Experts of a small language model: a sigmoid router, a variant of Adam for the experts.
Below are experts of layer 3 (counted from 0) of a mixture-of-experts language model. Rows are named router (the router's row for the expert), up (a neuron's input weights, with its number), down (a neuron's output weights, with its number) and show model dimensions 0-191. Each number is 50 + 15 x the weight over its row's rms, rounded and kept within 0 to 99.
Before each expert's rows: "comes before" lists some tokens at least twice as common just after its tokens as in all text; "comes after" lists some tokens at least twice as common just before its tokens as in all text. This comes from a sample of Wikipedia text that the model never trained on. Tokens count by the router's weight.

# expert 223
comes before: "1", "2", "3", "ently", "ric", "ro"
comes after: " |", "|", ":", " a", " /", "ograp"
router:54 39 47 41 55 48 88 53 47 31 38 49 48 40 33 04 45 61 45 54 61 81 23 74 31 65 51 59 14 31 52 45 25 22 48 41 51 55 50 62 11 60 42 42 46 27 48 65 50 56 65 24 27 53 47 45 39 53 53 32 45 39 56 35 63 97 30 23 82 25 56 37 25 46 57 41 33 35 57 30 19 48 61 73 28 52 34 29 31 57 50 48 44 33 68 65 50 32 31 64 35 42 67 71 48 29 80 45 55 37 66 49 53 61 76 45 51 30 58 53 70 65 64 41 47 53 64 55 53 44 35 59 53 43 41 43 67 51 45 47 59 39 53 49 51 49 66 59 49 60 53 53 62 51 36 42 40 56 32 51 53 47 43 61 32 57 42 24 56 40 56 34 48 30 21 62 61 61 30 42 33 73 49 53 51 85 81 50 66 51 63 53
up0:65 42 63 15 31 51 38 46 45 27 42 35 48 49 57 31 55 59 53 59 55 59 24 71 34 75 38 66 25 44 60 42 59 40 71 40 28 44 56 72 48 67 64 59 50 20 60 51 47 49 44 39 27 39 60 72 31 54 69 58 31 58 58 56 69 81 28 12 84 17 53 43 33 48 36 71 41 45 56 48 74 54 46 62 40 64 61 32 45 25 47 40 39 45 45 40 30 28 40 51 25 58 33 61 38 35 90 65 75 51 64 60 46 42 76 45 65 26 54 51 68 73 55 57 58 61 77 47 47 48 49 44 52 47 61 26 47 46 77 54 61 54 66 49 45 49 61 52 48 66 58 53 68 63 66 67 52 49 50 55 56 55 40 71 27 37 50 22 63 59 45 34 60 14 22 58 76 60 25 32 37 64 49 52 76 64 53 56 46 49 77 37
down0:54 46 68 61 44 47 34 16 27 26 43 42 39 22 77 48 72 61 47 39 39 48 58 63 57 36 45 47 50 45 76 70 51 42 54 31 25 50 48 31 19 54 57 60 24 64 53 71 22 43 35 33 46 59 50 37 41 38 50 40 50 52 52 50 54 76 32 48 49 56 77 80 36 40 46 62 27 79 48 44 56 78 59 62 24 56 65 65 26 36 55 51 36 30 13 55 46 34 47 83 42 46 49 44 45 51 59 70 58 65 53 49 58 62 48 27 72 55 28 51 61 62 69 67 51 88 47 44 41 52 39 41 64 54 80 09 42 47 45 76 79 39 45 39 46 19 53 69 59 34 71 58 48 49 59 52 27 49 62 61 54 28 65 42 48 77 80 48 61 42 37 46 57 68 44 56 47 64 55 62 47 39 78 44 19 46 57 40 45 67 59 60
up1:65 48 44 23 39 53 18 55 45 29 42 28 77 35 52 44 58 65 52 47 69 57 36 76 26 60 55 47 56 34 68 50 51 25 70 34 42 40 63 67 29 58 37 62 67 29 33 66 71 49 51 41 30 50 59 56 38 46 61 43 25 56 61 58 62 77 38 26 77 17 54 51 43 57 65 57 22 50 47 41 68 55 65 57 30 67 70 21 53 50 59 44 51 45 50 35 35 32 43 34 38 59 46 50 45 41 86 62 66 55 64 68 62 41 79 35 66 29 58 52 61 60 49 37 51 50 56 52 73 33 43 41 70 15 55 59 61 37 73 56 56 64 51 61 52 41 51 45 52 51 54 48 75 47 76 66 53 59 49 58 57 37 18 69 18 31 36 48 62 45 59 56 62 24 24 53 82 73 30 30 36 66 37 55 65 64 35 45 28 43 80 28
down1:57 29 56 45 60 38 46 52 43 33 50 28 24 64 85 38 43 55 47 63 75 47 48 66 36 40 20 62 64 42 87 54 41 45 34 27 18 39 53 34 41 55 40 46 44 59 43 50 26 32 53 37 30 27 31 62 31 63 56 33 76 57 39 26 70 71 53 56 46 58 56 58 35 46 61 45 58 48 58 37 42 99 66 42 47 20 46 65 47 50 55 40 27 56 30 65 55 49 53 54 47 50 56 57 53 37 42 32 24 70 53 70 75 75 56 34 70 63 35 50 28 72 80 61 70 59 33 45 51 48 60 46 62 47 50 36 19 35 58 37 48 27 34 65 46 04 70 54 53 53 52 58 41 78 46 68 50 49 52 57 33 42 44 59 33 77 50 49 54 49 29 54 41 47 33 55 62 80 42 30 69 57 69 65 35 65 67 33 56 58 51 47
up2:65 39 55 30 38 48 30 45 54 35 24 19 65 43 46 31 47 53 46 48 51 70 31 79 33 62 56 50 43 35 61 36 51 40 54 28 22 38 58 51 30 67 46 55 69 23 44 54 49 53 51 46 41 39 67 57 32 53 54 52 24 51 62 65 74 88 28 20 84 27 54 44 46 52 58 60 31 40 43 36 75 38 57 60 40 65 58 30 60 53 51 46 54 31 42 62 35 41 43 49 40 58 27 67 41 32 91 64 73 42 56 56 59 50 90 31 50 15 45 52 73 57 52 44 45 60 76 41 55 44 52 39 62 17 65 46 55 44 90 50 55 52 60 63 55 39 52 51 55 65 51 51 63 65 88 53 53 60 54 59 49 54 23 72 32 37 36 35 73 50 62 39 53 31 32 53 78 73 18 32 32 65 52 40 55 67 40 54 46 47 67 41
down2:56 32 45 53 51 44 42 54 33 46 35 34 27 42 62 50 76 59 56 36 56 58 26 29 63 38 48 44 38 62 70 51 47 65 30 23 44 29 53 07 49 43 63 45 36 55 35 64 40 38 45 24 54 46 50 59 55 47 54 36 23 52 43 52 81 52 23 67 51 58 63 83 31 55 34 50 54 40 70 49 63 64 59 26 43 54 53 81 62 54 40 48 36 24 50 46 54 14 64 73 27 55 60 30 49 51 44 60 48 85 56 44 74 44 56 24 47 47 20 40 61 58 57 73 64 82 39 61 55 63 34 59 75 49 52 53 25 62 67 54 53 49 39 60 53 33 57 67 44 53 50 58 51 43 48 46 67 56 58 89 43 31 68 29 54 90 31 31 77 32 19 67 65 49 67 49 61 58 51 38 32 63 72 48 25 80 54 53 65 58 44 53
up3:79 33 56 38 25 46 48 48 34 33 26 23 61 51 53 36 38 57 41 36 43 64 39 71 24 63 79 57 48 34 50 49 61 41 72 20 34 40 46 49 39 69 29 44 57 05 49 55 53 56 51 46 43 35 73 80 37 77 48 57 20 51 80 58 81 82 31 28 79 44 44 54 47 67 63 65 56 52 37 55 66 53 52 42 40 61 58 25 51 49 66 24 47 29 44 47 47 49 45 39 30 65 49 55 29 43 77 57 62 57 58 61 42 59 85 35 41 22 62 44 69 49 58 46 53 66 66 45 42 32 48 40 52 35 53 51 57 28 80 40 54 63 60 47 54 53 52 36 51 62 56 48 78 39 72 77 54 46 48 33 34 67 30 88 24 44 44 47 64 60 64 57 56 34 40 57 66 63 22 38 47 50 55 29 54 57 57 40 34 29 54 36
down3:34 11 50 55 33 48 34 63 52 19 43 59 50 50 53 51 35 54 27 34 41 40 39 50 53 67 44 33 38 52 72 34 59 45 18 33 43 36 42 60 40 50 24 47 50 22 47 64 39 32 55 40 48 61 43 34 61 52 48 83 37 83 40 41 59 62 28 62 56 86 59 78 56 63 57 42 50 31 44 32 62 70 49 37 55 30 57 79 47 74 23 48 30 51 56 43 71 50 38 66 25 54 23 39 71 33 56 44 45 44 44 46 71 48 51 33 55 45 28 53 75 60 72 51 47 64 42 45 40 65 45 46 72 45 52 59 41 86 58 42 48 39 52 49 36 35 58 99 58 54 40 73 35 60 78 79 43 38 60 65 38 35 44 38 48 58 37 57 72 46 51 78 40 54 53 54 64 66 50 60 30 68 53 76 53 95 62 56 52 64 52 58
up4:60 56 55 53 54 54 48 37 36 29 28 35 67 45 39 38 49 36 55 52 57 61 35 56 32 70 54 32 43 35 68 52 71 31 43 31 37 47 58 75 38 68 41 53 57 40 31 60 67 57 64 55 30 39 67 40 34 54 61 54 46 64 72 68 70 75 42 13 71 18 49 63 63 42 73 73 35 42 60 64 57 34 66 61 34 62 53 17 64 42 60 51 44 19 43 66 14 23 40 50 45 53 56 44 48 46 67 64 48 48 52 49 58 52 71 56 39 13 48 44 61 48 37 40 47 58 71 42 55 51 39 45 46 32 61 33 64 18 74 50 67 62 44 52 37 56 40 42 56 45 62 19 71 63 68 79 42 53 75 60 55 65 42 76 30 33 40 47 55 65 58 55 69 36 50 70 84 76 44 34 25 58 27 27 65 67 56 24 27 72 69 44
down4:29 39 64 33 39 46 49 37 44 31 41 46 53 32 78 47 56 34 54 48 57 34 45 55 55 50 56 52 63 30 65 80 69 18 40 45 23 45 45 34 38 38 39 36 60 62 56 39 31 39 54 42 19 68 47 45 29 55 57 53 55 54 34 44 71 77 53 30 46 40 60 66 44 63 49 65 41 84 71 17 60 82 61 42 56 68 60 76 46 61 51 64 10 53 20 55 68 45 40 45 38 47 39 49 63 54 56 49 47 61 40 74 83 66 30 21 76 54 35 60 34 53 60 61 52 62 66 47 70 37 83 54 61 69 45 39 52 41 56 65 58 29 27 21 31 29 50 51 66 50 20 33 52 52 38 47 39 48 52 37 51 47 66 46 45 54 65 25 36 55 25 33 61 72 43 38 73 70 42 31 62 65 75 68 43 57 74 44 24 45 58 63
up5:36 52 41 43 56 32 41 43 69 28 44 37 46 62 40 55 58 47 46 41 42 75 51 41 27 40 60 58 34 56 36 46 54 31 69 32 46 29 83 40 60 33 38 36 50 49 48 28 54 46 42 34 55 35 67 50 51 78 65 39 44 44 39 47 47 54 50 36 59 41 44 48 16 59 69 23 50 30 36 85 76 55 84 41 49 79 53 33 83 31 70 21 57 10 33 31 35 44 48 60 45 52 57 34 46 42 57 35 43 39 53 70 59 71 80 58 67 57 35 63 62 50 50 42 56 62 57 46 80 32 71 65 65 50 73 38 38 27 55 59 58 57 59 83 61 29 45 53 35 44 62 58 79 74 63 75 50 52 31 64 43 58 54 37 39 49 33 49 71 32 63 68 48 29 54 48 50 33 42 17 42 48 61 49 46 79 40 57 56 85 73 63
down5:58 67 77 43 46 66 41 40 39 47 66 63 54 68 65 49 46 37 47 47 52 47 79 57 37 46 42 33 59 40 41 41 40 55 54 53 61 73 65 21 41 56 44 41 46 74 69 55 13 29 21 38 58 47 48 37 56 47 66 52 12 57 35 49 24 52 83 61 51 70 77 56 48 37 61 53 51 57 52 48 65 72 52 72 63 27 39 76 13 53 44 41 37 45 44 54 59 66 53 31 61 49 60 45 32 38 47 32 38 46 22 37 46 40 54 76 69 46 57 47 42 84 67 79 51 58 46 57 65 75 44 42 46 57 74 45 62 59 31 38 67 51 41 27 45 38 58 34 55 79 47 47 52 66 37 21 31 53 70 12 69 39 55 82 69 49 28 28 49 58 62 65 83 49 51 51 38 68 46 65 47 40 55 58 62 57 28 53 22 35 17 49
up6:30 33 57 48 30 61 23 40 07 40 45 43 71 45 54 67 25 30 48 56 36 75 24 60 49 80 65 51 57 68 72 39 63 64 85 45 49 48 44 49 37 64 12 59 64 09 65 37 43 60 83 61 44 06 45 42 37 49 36 69 55 34 56 75 34 60 44 43 69 44 34 71 52 72 57 59 60 41 37 28 52 60 37 42 45 60 59 54 45 37 55 49 68 54 71 39 15 42 35 56 64 61 54 57 41 52 70 41 66 49 41 61 64 61 60 29 49 40 35 64 69 41 55 43 54 53 52 36 59 50 62 41 32 47 61 28 56 51 78 23 42 43 64 65 46 70 54 25 64 50 57 27 74 39 48 61 61 35 30 65 32 50 35 66 26 66 41 26 50 43 33 66 58 42 51 57 64 32 35 55 57 51 34 49 59 53 33 33 36 65 70 27
down6:65 70 75 41 43 62 24 66 20 44 64 85 25 59 39 38 50 43 55 36 68 40 73 34 39 56 43 53 42 58 76 66 47 52 44 67 24 44 24 37 54 56 54 30 61 62 42 57 51 45 51 36 52 74 48 44 22 50 58 77 41 47 51 39 47 43 56 51 37 59 35 02 35 67 83 39 69 60 32 05 71 83 54 46 68 41 36 65 61 53 61 79 56 65 49 45 66 52 29 54 44 33 56 52 59 45 50 56 64 51 60 49 53 54 41 24 48 53 45 70 65 56 40 58 46 56 54 45 52 61 39 56 74 51 41 47 48 76 49 23 59 55 49 15 25 82 65 66 64 76 25 48 25 52 72 58 33 32 59 56 44 58 38 55 60 57 66 39 47 60 32 51 50 42 34 61 60 90 29 37 41 66 49 43 43 59 53 66 64 27 45 60
up7:66 35 46 41 37 31 41 42 32 57 37 54 82 43 48 78 79 45 55 33 63 65 32 45 36 36 41 59 65 36 58 32 55 44 47 46 21 41 69 75 39 54 41 85 53 53 53 41 51 92 50 44 45 50 43 92 48 73 66 51 29 67 56 61 60 67 22 14 60 40 52 68 52 44 59 52 28 54 56 41 54 59 46 81 39 52 71 38 54 30 46 42 49 40 36 45 46 47 58 37 19 33 55 34 62 37 63 74 82 73 73 80 57 38 65 35 57 40 59 36 50 60 65 52 48 37 42 53 61 47 27 35 47 57 59 21 61 47 67 57 74 24 38 37 43 47 36 46 43 67 36 56 78 49 53 33 42 72 78 71 57 39 44 64 36 59 48 64 87 64 61 60 64 34 50 32 40 58 34 41 40 35 79 37 46 63 40 37 36 42 46 45
down7:67 36 33 63 46 76 50 60 63 49 49 42 52 56 32 58 17 41 61 45 78 26 43 55 38 25 52 59 60 27 43 59 54 63 51 70 43 56 58 33 37 27 38 54 42 55 64 52 36 25 68 52 75 73 28 41 60 67 45 62 94 49 30 44 50 18 54 46 31 45 33 49 63 53 73 60 61 64 63 28 34 51 51 33 47 29 32 63 37 70 16 68 40 63 17 65 74 35 36 61 59 48 56 52 44 40 51 42 49 63 45 51 60 62 36 43 34 50 36 36 54 19 52 73 60 59 35 59 36 42 29 60 54 46 08 62 41 43 53 67 55 37 43 39 74 52 71 27 53 38 34 29 54 40 60 55 46 75 61 48 69 48 55 63 83 83 41 64 41 47 27 76 42 47 21 70 26 70 34 64 44 55 58 29 53 56 51 58 51 46 63 63
up8:83 56 64 42 20 60 60 41 53 26 45 36 42 57 55 54 48 68 31 53 57 83 27 72 40 53 46 37 49 29 55 45 52 26 57 44 27 54 62 50 25 65 35 61 68 13 49 73 46 63 57 41 37 38 48 53 33 34 44 37 28 26 90 50 70 85 30 43 90 25 62 30 49 74 52 46 45 34 57 24 72 41 35 63 38 65 60 23 53 38 47 37 47 24 65 36 27 35 48 45 53 49 48 65 62 37 75 61 72 35 49 62 58 60 71 53 33 42 66 33 74 77 38 46 63 44 41 41 61 30 33 39 21 37 62 76 45 48 76 41 51 59 68 51 53 46 68 48 63 38 56 64 66 54 51 53 44 56 70 50 49 36 52 74 44 32 70 49 53 49 60 38 58 37 39 59 55 59 26 24 32 41 53 58 55 68 45 69 41 56 63 38
down8:47 41 49 61 40 25 52 77 45 40 49 68 77 46 08 47 59 49 55 46 76 37 75 61 25 65 42 42 55 42 52 65 57 40 31 55 65 44 38 60 35 61 44 31 63 38 67 71 27 51 64 37 59 66 26 47 55 51 55 68 36 29 31 47 63 56 30 79 39 70 62 37 45 34 38 30 51 33 55 16 29 18 48 50 35 27 55 39 41 34 66 32 46 52 85 60 58 49 40 55 58 43 49 61 19 53 44 18 45 27 62 68 42 81 52 37 61 56 48 79 57 64 84 44 50 70 49 46 22 39 23 53 42 37 58 77 50 51 52 47 52 16 59 53 77 42 46 44 54 58 49 60 62 39 46 66 66 27 64 50 29 26 48 43 39 53 63 36 56 67 43 34 36 80 46 68 42 53 40 69 55 51 65 69 34 70 55 63 65 59 64 61
up9:62 29 43 15 23 35 46 51 57 37 25 21 66 59 53 46 47 63 40 48 55 68 32 74 32 42 64 59 35 45 48 64 42 39 58 46 26 34 54 54 44 53 53 36 63 20 25 69 55 48 51 65 43 55 48 51 30 69 66 43 48 44 56 57 65 77 36 37 78 35 58 48 40 47 68 58 37 54 45 61 77 29 69 68 36 65 44 43 50 47 65 45 33 31 41 46 34 49 46 62 29 34 44 66 40 37 81 62 59 55 75 46 65 59 80 43 58 26 60 51 78 52 42 63 54 75 75 22 38 27 59 73 69 29 57 45 55 39 77 48 53 50 51 73 68 48 34 41 48 56 39 29 68 51 51 52 47 47 84 49 49 41 25 63 13 52 42 59 70 54 83 42 40 40 43 41 73 59 30 22 36 60 46 54 55 72 34 37 28 48 83 58
down9:64 66 59 24 51 31 54 58 45 55 34 47 75 69 61 66 71 23 63 47 26 42 36 51 47 58 42 55 64 50 45 75 49 38 62 44 35 55 74 50 52 51 38 40 59 75 79 64 56 46 36 48 55 57 47 29 53 56 51 50 49 49 38 35 70 52 37 57 41 43 41 43 49 53 54 74 60 60 75 24 58 77 40 49 69 80 50 47 39 57 44 45 19 71 39 48 50 23 20 62 68 57 33 69 68 18 29 50 22 68 60 64 71 54 26 08 31 62 44 56 32 37 61 62 44 35 47 63 60 34 55 48 60 50 38 49 29 62 55 30 54 33 52 47 30 35 96 48 48 30 31 45 35 38 45 41 64 36 39 42 30 59 78 38 42 37 68 30 36 47 31 48 74 56 27 75 63 70 60 45 46 81 48 26 28 49 61 65 49 30 61 60
up10:42 41 33 27 18 41 33 49 36 21 25 31 46 49 35 44 52 53 52 54 80 46 46 69 41 66 50 60 37 25 68 59 38 27 48 24 12 57 51 56 42 64 46 66 55 28 41 59 44 45 57 62 41 43 54 36 37 65 49 60 30 56 55 59 71 72 39 24 76 17 59 59 70 66 63 63 18 51 30 46 58 46 66 56 34 52 36 21 32 41 39 88 58 28 48 39 52 30 54 39 27 46 33 58 48 27 74 65 71 57 74 65 61 38 80 50 77 44 40 61 67 66 35 32 42 40 72 47 55 41 51 44 64 35 54 53 38 61 63 50 65 62 43 62 48 33 34 54 44 62 44 51 62 68 63 55 53 42 87 53 55 37 20 68 30 30 61 27 63 62 58 51 72 49 27 52 56 54 27 34 25 67 43 43 59 70 49 46 46 56 70 41
down10:28 50 51 42 42 54 46 63 56 41 52 31 55 25 69 52 32 58 54 61 94 55 50 61 46 29 35 49 79 50 82 49 72 48 57 30 31 48 41 40 59 18 53 64 64 75 49 38 35 57 54 38 51 45 40 40 50 47 56 46 45 54 37 38 58 54 36 49 40 47 56 67 59 56 55 63 50 58 69 45 55 87 50 50 55 56 59 48 51 64 84 40 11 48 22 42 48 32 30 59 52 62 65 51 32 55 29 29 43 65 36 46 76 64 60 35 55 52 59 36 39 41 45 59 47 76 70 47 27 47 25 37 63 44 50 56 01 38 56 65 67 56 49 42 69 20 75 65 54 80 66 62 56 68 64 61 26 51 52 52 31 40 48 53 54 25 43 26 48 61 26 43 48 42 35 61 91 73 52 53 17 70 78 39 48 71 68 39 44 57 59 62
up11:68 04 25 31 53 52 47 70 19 58 53 49 37 50 47 13 31 64 56 51 62 65 45 67 26 58 52 56 33 21 72 28 25 50 63 37 75 55 78 40 39 56 53 40 53 27 38 71 51 33 80 36 45 44 51 66 38 52 66 55 33 37 39 54 50 62 22 26 58 60 60 63 42 59 69 39 46 39 48 49 78 60 48 68 47 48 36 61 48 48 50 44 91 70 79 25 63 38 55 40 33 35 31 54 53 62 64 40 70 43 66 51 35 82 56 24 40 45 52 64 67 57 53 53 47 50 67 80 45 56 33 49 55 52 70 28 56 59 65 53 56 39 63 47 48 34 53 42 88 54 55 58 77 41 56 57 38 73 56 78 40 38 38 50 42 51 48 31 62 50 44 49 50 52 50 18 41 49 30 44 51 63 56 88 46 66 41 34 37 23 51 49
down11:60 47 58 33 28 68 51 37 35 60 62 67 26 52 54 48 31 73 58 70 56 51 60 51 83 31 59 56 49 69 36 29 30 37 62 67 41 68 27 24 74 39 54 54 56 51 50 49 25 27 22 44 56 65 50 35 67 18 23 54 40 54 23 29 62 36 88 95 42 71 67 39 52 42 56 51 68 52 58 42 42 66 33 34 27 24 41 65 71 36 29 45 50 46 46 43 44 60 73 82 56 34 54 71 51 52 56 39 32 54 48 72 44 56 41 67 42 86 53 57 29 41 58 71 43 41 73 43 20 72 27 39 33 65 32 40 72 53 60 40 48 71 28 62 65 39 43 45 32 49 59 56 35 49 53 61 50 61 50 38 44 40 53 68 69 47 73 65 37 65 43 41 38 47 48 49 35 45 60 55 47 65 64 48 48 43 64 51 33 56 18 71
up12:69 56 49 31 37 58 35 58 66 21 60 38 49 53 26 40 45 71 23 60 34 59 40 50 49 40 68 36 85 47 48 28 56 45 58 36 47 38 53 65 41 73 53 69 57 15 40 63 28 57 56 40 27 36 52 53 34 44 35 48 50 49 78 65 78 57 48 43 74 33 60 54 63 59 54 57 55 46 57 56 55 24 36 56 57 51 50 12 59 54 62 49 40 55 40 45 53 41 44 44 58 56 45 31 64 25 80 48 74 68 61 34 38 44 73 68 42 22 60 42 61 75 92 46 60 67 66 22 51 45 46 43 41 40 28 12 36 45 68 62 46 73 62 77 49 40 55 53 45 81 62 41 38 74 76 51 42 59 80 45 46 44 51 46 28 47 31 38 66 40 79 39 63 19 45 55 60 94 57 50 40 49 44 41 68 65 53 50 51 66 53 54
down12:42 48 50 54 48 54 52 45 63 51 59 59 18 31 30 57 46 44 64 37 61 41 51 49 42 00 38 53 51 35 75 53 31 48 59 55 39 69 45 62 64 46 53 66 48 70 74 56 59 33 58 61 69 42 42 36 49 19 56 53 74 48 43 37 36 41 56 33 36 65 19 49 57 60 83 74 43 46 47 42 46 77 51 60 56 40 48 51 68 69 39 55 24 60 63 62 84 33 53 59 53 19 47 32 52 46 29 66 34 82 35 51 53 59 39 18 41 52 54 60 62 49 74 88 39 47 54 62 67 34 39 55 48 73 45 37 30 44 36 68 44 62 55 43 34 25 77 32 60 38 33 61 58 49 44 65 39 47 51 39 55 27 60 56 69 32 26 67 35 84 22 38 55 32 72 59 37 69 60 74 49 44 53 37 47 31 53 26 21 37 66 39
up13:69 44 45 29 34 46 38 62 56 31 20 36 69 55 46 39 38 47 55 44 54 66 26 85 45 65 58 30 38 36 68 43 61 41 72 23 32 44 55 64 28 80 40 57 63 11 46 53 48 48 42 40 48 44 64 68 29 54 61 57 32 52 62 48 74 96 32 31 76 29 56 36 39 47 62 57 39 23 48 41 85 50 55 60 49 65 53 39 56 45 62 46 40 39 62 48 32 27 45 42 10 65 37 60 40 36 84 60 67 45 64 53 48 49 77 45 41 41 54 52 81 76 57 40 35 60 65 48 42 40 50 54 63 37 51 51 44 42 83 64 53 43 48 57 55 52 52 49 48 53 49 59 59 56 57 49 44 50 65 60 55 49 28 82 33 48 47 40 72 65 54 46 47 29 07 49 73 43 22 37 24 76 38 62 55 64 58 48 33 38 76 43
down13:33 46 64 68 59 59 52 56 58 32 23 46 52 51 50 64 58 54 49 37 50 44 36 25 53 46 24 40 73 64 52 72 78 46 38 57 51 29 71 56 58 45 52 42 70 67 51 46 22 62 39 45 41 68 38 41 40 08 57 54 60 16 36 53 51 41 52 40 37 74 56 66 49 30 68 78 49 59 47 55 45 84 61 40 66 67 34 50 35 67 48 41 25 20 35 40 64 33 40 50 37 45 53 32 82 55 40 40 27 67 68 27 55 62 36 23 45 41 38 35 32 45 62 44 37 72 60 56 51 61 63 47 54 77 61 45 46 25 50 84 62 69 60 44 57 55 54 50 10 56 24 61 46 66 52 22 45 47 39 70 68 54 71 55 69 46 40 71 82 71 18 68 54 31 62 45 33 36 50 48 45 51 84 61 52 61 64 45 55 67 51 57
up14:68 40 47 28 31 46 27 56 43 31 18 16 55 46 48 27 48 56 48 43 52 76 34 78 41 54 60 46 51 38 57 46 49 41 62 33 34 33 42 53 21 86 39 53 68 22 34 50 45 42 62 44 34 48 63 67 32 58 53 47 36 44 66 55 81 91 24 31 89 30 49 42 44 57 49 65 30 42 45 41 69 46 62 58 48 63 59 23 44 45 55 56 50 37 44 60 39 32 49 48 32 58 44 47 51 40 92 70 73 42 62 56 49 55 86 29 53 19 64 45 80 72 60 47 53 48 66 46 55 40 49 50 56 23 50 45 52 37 92 46 58 54 61 59 57 37 49 48 62 62 61 45 53 68 65 59 34 56 50 58 55 37 29 84 27 44 39 35 77 46 54 45 52 37 25 47 75 71 26 28 35 63 41 48 56 66 46 42 43 43 58 52
down14:31 31 37 49 74 34 50 76 35 21 43 42 60 48 47 50 69 66 54 33 81 48 10 55 70 52 66 18 52 40 61 18 64 66 30 50 31 46 36 24 69 49 53 56 49 43 30 76 27 67 74 51 55 56 46 32 68 39 57 56 25 52 55 48 88 30 39 55 30 48 79 60 50 24 14 61 61 57 59 43 40 60 53 60 50 73 63 41 61 45 42 58 39 16 55 51 47 31 64 79 61 57 33 31 40 39 40 46 34 69 59 34 64 49 41 52 35 74 67 25 67 64 60 62 62 44 72 61 45 59 34 47 51 59 47 31 46 56 61 63 44 45 51 55 28 36 34 56 44 32 71 54 35 61 52 58 41 42 59 85 47 46 67 35 30 62 60 17 52 60 34 60 71 44 54 59 66 60 55 44 54 68 73 34 48 67 59 40 62 66 29 45
up15:63 25 48 30 22 42 31 24 29 27 43 20 73 57 42 43 35 51 44 39 71 68 40 78 49 64 60 46 88 21 72 39 45 51 56 46 47 41 60 57 21 77 39 43 58 24 40 56 41 43 52 57 37 18 42 57 40 67 58 49 61 27 63 63 63 81 27 28 69 49 53 73 47 61 53 65 38 80 62 57 75 43 56 60 73 56 50 33 50 51 44 49 44 47 42 50 52 42 45 54 24 42 34 44 52 38 84 57 75 48 60 61 40 45 74 47 58 23 59 29 67 65 57 59 39 60 48 57 59 50 45 57 57 35 63 37 51 49 69 54 70 36 70 43 38 34 39 42 54 71 63 42 58 49 70 77 51 53 62 50 58 40 29 77 28 56 60 64 62 36 47 64 58 22 38 48 72 59 24 40 36 62 45 62 76 85 60 26 28 72 53 54
down15:56 22 42 72 48 51 46 77 65 56 63 42 59 23 77 60 10 21 38 78 76 60 77 55 57 32 57 40 66 42 50 50 51 49 43 23 37 73 44 58 42 46 19 15 44 64 49 57 70 54 55 52 52 55 49 78 74 22 66 55 49 84 37 58 56 46 60 59 47 45 50 48 68 68 22 62 30 58 50 47 53 56 70 48 66 44 59 74 43 24 42 72 35 65 53 44 46 39 39 41 64 57 46 34 62 55 43 48 24 55 41 38 72 47 39 42 41 65 41 80 30 47 26 80 62 57 56 72 45 39 43 39 24 79 55 41 47 28 58 44 69 42 47 35 83 32 64 32 49 43 52 49 55 36 53 78 40 46 45 51 55 35 44 70 53 46 74 37 31 53 52 16 42 65 45 47 58 51 37 29 37 66 47 39 59 69 57 51 44 28 68 27
up16:67 40 74 36 33 64 46 69 32 52 33 52 47 59 62 36 75 59 60 52 51 61 46 70 36 62 79 40 75 43 38 49 47 45 81 38 58 39 36 65 33 56 52 55 52 16 59 67 58 47 65 62 58 44 59 51 44 71 40 68 20 71 54 42 65 73 27 43 72 41 31 50 29 50 47 69 51 57 68 37 76 38 58 35 42 75 41 51 71 74 55 53 59 44 26 58 45 58 54 45 27 80 24 58 37 31 72 77 59 54 85 40 45 61 53 18 45 42 23 71 71 51 87 37 31 31 38 53 40 53 52 68 67 28 41 49 55 29 55 46 60 51 59 33 60 52 52 53 60 84 62 56 32 50 85 51 26 58 54 46 32 54 14 52 36 66 40 59 60 38 45 34 69 57 56 33 36 29 40 48 24 68 42 37 51 36 47 54 37 45 53 41
down16:45 38 29 56 51 69 56 35 64 82 63 58 43 27 33 44 28 32 49 60 88 37 83 63 47 32 30 44 41 61 67 53 00 35 35 44 70 30 49 52 65 47 26 46 63 72 57 46 52 40 74 38 56 56 40 64 52 56 25 30 84 37 22 18 21 34 52 75 38 59 54 49 52 54 49 41 38 58 44 66 50 50 57 54 58 70 55 68 42 45 43 48 67 53 68 54 53 55 60 40 68 50 38 68 24 51 49 47 54 41 40 42 68 61 16 51 49 70 57 45 13 30 44 48 36 55 45 67 44 47 54 73 37 63 31 77 69 56 33 57 58 38 44 28 52 37 59 69 45 56 45 79 25 47 39 35 73 42 53 29 41 54 83 55 46 59 60 45 32 45 37 28 27 60 49 56 24 56 65 47 53 37 43 60 65 79 53 68 60 51 68 60
up17:35 33 66 36 34 40 34 62 62 41 00 40 58 73 53 53 56 69 41 45 48 48 48 62 44 43 81 40 26 48 58 40 52 62 58 03 23 61 50 70 34 67 49 49 60 31 22 55 62 26 52 57 40 35 37 56 42 33 42 58 35 64 55 86 72 66 47 41 77 69 45 47 61 47 48 44 59 32 46 43 71 51 54 45 44 54 54 57 41 35 48 45 58 59 58 54 42 41 75 49 37 38 54 48 21 31 67 64 89 61 49 26 75 60 69 36 57 47 30 44 67 29 59 39 28 67 52 29 58 45 65 53 39 26 43 46 38 62 72 38 40 37 49 37 58 43 49 32 66 45 58 53 68 66 71 40 25 48 52 68 41 78 35 65 55 42 44 28 62 42 69 64 41 48 50 24 70 65 29 45 40 76 52 69 68 68 18 73 45 66 59 54
down17:30 44 40 55 61 70 50 31 53 38 54 65 56 40 28 54 46 24 72 72 70 42 43 61 59 65 45 49 70 42 58 65 44 67 40 50 66 66 40 67 57 63 68 38 46 70 42 59 25 49 36 58 43 36 51 66 69 66 81 50 53 53 48 55 29 36 74 59 14 43 66 23 21 64 34 76 63 65 55 29 44 61 43 33 68 17 51 57 53 88 62 85 48 54 50 59 68 48 53 28 39 43 46 42 24 42 33 30 48 42 33 56 60 70 48 30 22 44 41 42 43 75 69 46 43 57 55 79 49 51 43 56 69 61 47 73 69 60 48 34 74 23 47 53 69 41 54 54 46 20 26 44 32 56 41 35 64 20 37 59 23 63 41 70 47 56 52 56 39 67 49 36 49 59 33 34 28 50 66 57 43 16 45 62 68 79 60 61 40 36 52 54